Experts of a small language model.
Training: a variant of Muon for the experts, 8768 steps.
Below are experts of layer 7 (counted from 0) of a mixture-of-experts language model. Rows are named router (the router's row for the expert), down (a neuron's output weights, with its number) and show model dimensions 0-127. Each number is 500 + 40 x the weight over its row's rms, rounded and kept within 0 to 999. Numbers have three digits each.
Before each expert's rows: a language model's description of what the expert responds to. This comes from a sample of Wikipedia text that the model never trained on.

# expert 15
What it handles: Field labels and heading words at list or table line starts, like Born, Location, Species, Height, Directed by, Head coach.
router:514515540512445535541561549515454478482509510473466533530461437445524454510455497552491448507518499467533439506537489374541525505467516516491553575457469498523506493464531451454508479514492515436511499545508517556467519509502472569426440508442449467525444493477418513475479492541485494487498616548558536483474456511514503576459479476451489501520599486488512527517464459595409540536514
down0:396520540474490497501482488557413401541484515481527501527473541539441520466530445584527492481505506499498544529486537458523468461494461486497486473480462387535474506506418522576521516504546491473466501523526509540421536458481513455497494510469478432563505521557450426543513460442463489545448553460472459513545463517449516442493468496567479539535476537502556541482516494407471546550537
down1:496498527534457475521527526517465504475509507545459439376516537514585513542530488501537369507481488510574459493447546520489501493545511597567529479478496501465493477512548452509627509485490507491497524462506502515509381490463473436468543536599462469458492490578488501481519453548520477546469489519497535485487520463456514449527523560574470543497505447472486506494497454554517468499514

# expert 27
What it handles: Short syllable pieces inside words being spelled out, mostly after an initial letter or prefix, such as St-re-ak, B-rig-adier, Col-onel.
router:468533481510450495493522483483530438536491481485471524536498493503523595476458494518409441565477459465538570555483549508541485555503483499472496545587541496499451550493573512535523513496536424525515593515508541554559496488483432449515483549465536535431530466518537494526512480474433438545541470577433505485572531560459500508450551511407437484477546519525446531464479461516531502471498
down0:527407519489501435516530489428499504510512462519486481533508496488495481468476452516491493516586492479561532479509545532460469468430534545471483472488510545490511542545502470517528473469500483471507584551484440532637501431494544427499519520503517489525481470550548455512481423490440530533564549550503449514527494537468567515448514442502530482490440486649481459498449470477495568473453
down1:625539483529525469525494548559510570451502445552453498466562541443538480512493503445495472459435526501450489541497522514530525494492590556476468489545517506530545479504441470425556481492495433428514442522535568535457522491510462495474511567530513501545526534450482430508511536450527483585485484494529524554525507438503521472489470516534499543425546466507485481529497599527423514563527

# expert 48
What it handles: Heading markers == and heading or infobox label words like Career, History, Personal, See, Occupation, Genre, Release Date.
router:492563464512484520528542502578495427482462508476499517500491452452389478469521532514496460514518432480455536482450496467514475621388513532458548598522510539535484504522461482457491513562509466472501481515404528460537486490537487498525463522472511519487472526529505505416454501500471464484559496490494538535460561429459400555476534479428464503541555534555492520480472428471518495523497
down0:488457526483501576508501535517462562512529550576443544572544458471440556481518544485541539486544495425522411492477537531504495529523503595462435487489504536497458419500534463455532491496534499447476492514443465542478441455496507512546465511522534550582520512522492490546488457504435469535530449468526573510542560555455458497447487562509494453444477489518533494473524504489407585444472
down1:515531522397498512490569484536541493480566509505444546546492536470482512537526498531471525530521497466579507540543478538541467563491423490516504529546463534542542501528494571487512521519528452554453488532545513527500510484512440555487480530561446472489465511459547484453485521500474502466542560460513555503565438547477453488419424453542501524430454403477495451521493614508510454482583

# expert 57
What it handles: Capitalized first pieces of foreign place and personal names after commas or of, such as Gen-oa, Val-keakoski, Gu-atemala, Si-chuan.
router:491469455524469472414523523500558506430501525520521462437528545478544498502519456437448465477590467483511474544482469585567493462487474459501523449528442532469481511490493505523440500561478460552504537480534485446485569482447485505496445541510434541429497464513502505489519504423504520591507475544557420473560525483486549512396490543533562517551454459478507502424532508519477478575456
down1:467500464496481506565485491515507454529522517520513420543511560428435562467494543544514479503423523537490521525482511517504536509564545471564508528545590558460475517512508448507479447503519516475504543503557481548489401518432493459461541497507571438486514452483529553450489461524567506406507515501500507440453427533581570463506474499490490540462539526460434551505444525488481582534454
down2:442511527491500480510551493448497516491563485512498403489482563489511500450437572527480479510526471515543530533577485581490510494440465519589488507506556519484489420512447514531399480426525508529493491512447477507475499501545553428548539570471516498533487488441447465481518443512477492522526541470518496529503591449508608471504530558512558526569489497504539573510519548449444499546462

# expert 58
What it handles: Prepositions such as in, on, at, during, after, mostly starting a sentence or list item before a date or the, as in On March 25.
router:570463475514524512446452492417489545495450516555542532481448478519459501487524485446552543439496457544466549547434467504541489557578458570527468497512510565542454509427571546471539526522478454430492567544506485462522544483485436445437511449465473543505543455476545510450505474535525507460531476485518432554509421497504541533483479475484554481494441500553501458442439501512454552448469
down4:499419479498546545466521537558457489491436568435557529563515499495459479605491556492528425472485553538622510445521448537503508464428547535478507482485501542504511507528501491449478469549565487507565526500496491485520533500477501552495449495468448465526440515438472542448443459456482502483482507486498537563469493467521580477472538511495553564499485466573476493546499420513485501530590
down5:416455484516444539563512523594529503468544488512530486459430480458536540498478509497496452517517516545512513482434453606527491528464498502547511564496490462539523495392485525504487577463473513454518456513448477519504496502461421488485464452483538447486473471520491514552499497515575489491499454503460477489515485533528518480519452494553546537556543422539618490577497411485587503522539

# expert 21
What it handles: Prepositions, and, commas and table pipes joining place or institution names, such as in, at, of, South and East Asia.
router:556475507566409542462582466462465502499488473470501464474467469514509508507610445514508558516454491555462520545488459547444554440527457511519500502523470515599412494501500534438538472466536439505421461524554435445483496516483500490513523568517532511523493513532472568515452461458439487477471464572576521475521519546539464537450486518534555455461502523533486464517501550489410479493522
down1:487481531467581450513504512497499425564517529464503519475508419545499513481514555523470471462560463516542508457512510474557474566471537464521507564488526375430516549590519436491534502466458498472511469435441481559524547518535544545484493453530388468582500520504483429434507550531485472536503518461524536472494509521564503513553445494474570561502454468483509522525548461538523514497482
down2:531567526483460448506499493501459508542451611581513462553525482501506488433485467570484497486552501520581421490548487445503574492411543431454520505492426459466483437497476504448493474475478494546508527494512516550484502467502490489554510563528458563534586605474489614500473507491474435519571477521512514518489496485528475503486480560430492477454465537453516485490487464514467481504460

# expert 37
What it handles: Pieces inside quoted titles and place or personal names, such as San Diego, Santa Monica, In My, Mary, John.
router:492494482428473479509455531503511510510452555510501542532526469531493508409554580534472523486461453442529522519527508524474567491475469413448444455451505527485430473456488505413563480494488407597489522516486499498485522548460498456530563534568442563553520482483447522523448483517450482489505454573561481514484504489435573509459539565548475498481455498545541517492426501482520547549478
down1:572501520566477569469505407447515541494460447500478461520494457487488486463563572476519500491525487485519514547496476458514521499548527517481560418492468481484462505407500487545434443465399480538544515532511529483505517437459500489490512549486500505478447606464474540528420488470419501476561521491522482538506518442469539543474530479490521505447561420387493494500543566514539486467510
down2:476557471548517502503539528518500589496544474517511410480537532517464546452555486406490510514526460500489515520509378503612547493529497484484512463502480528499489454520514523482462465468492450486539485504496557495505463572522542566486510528455540399504418525535494483484398456422451523521512562483546601488558524504506501477490502458422495432513491487529513540463475502482557476477503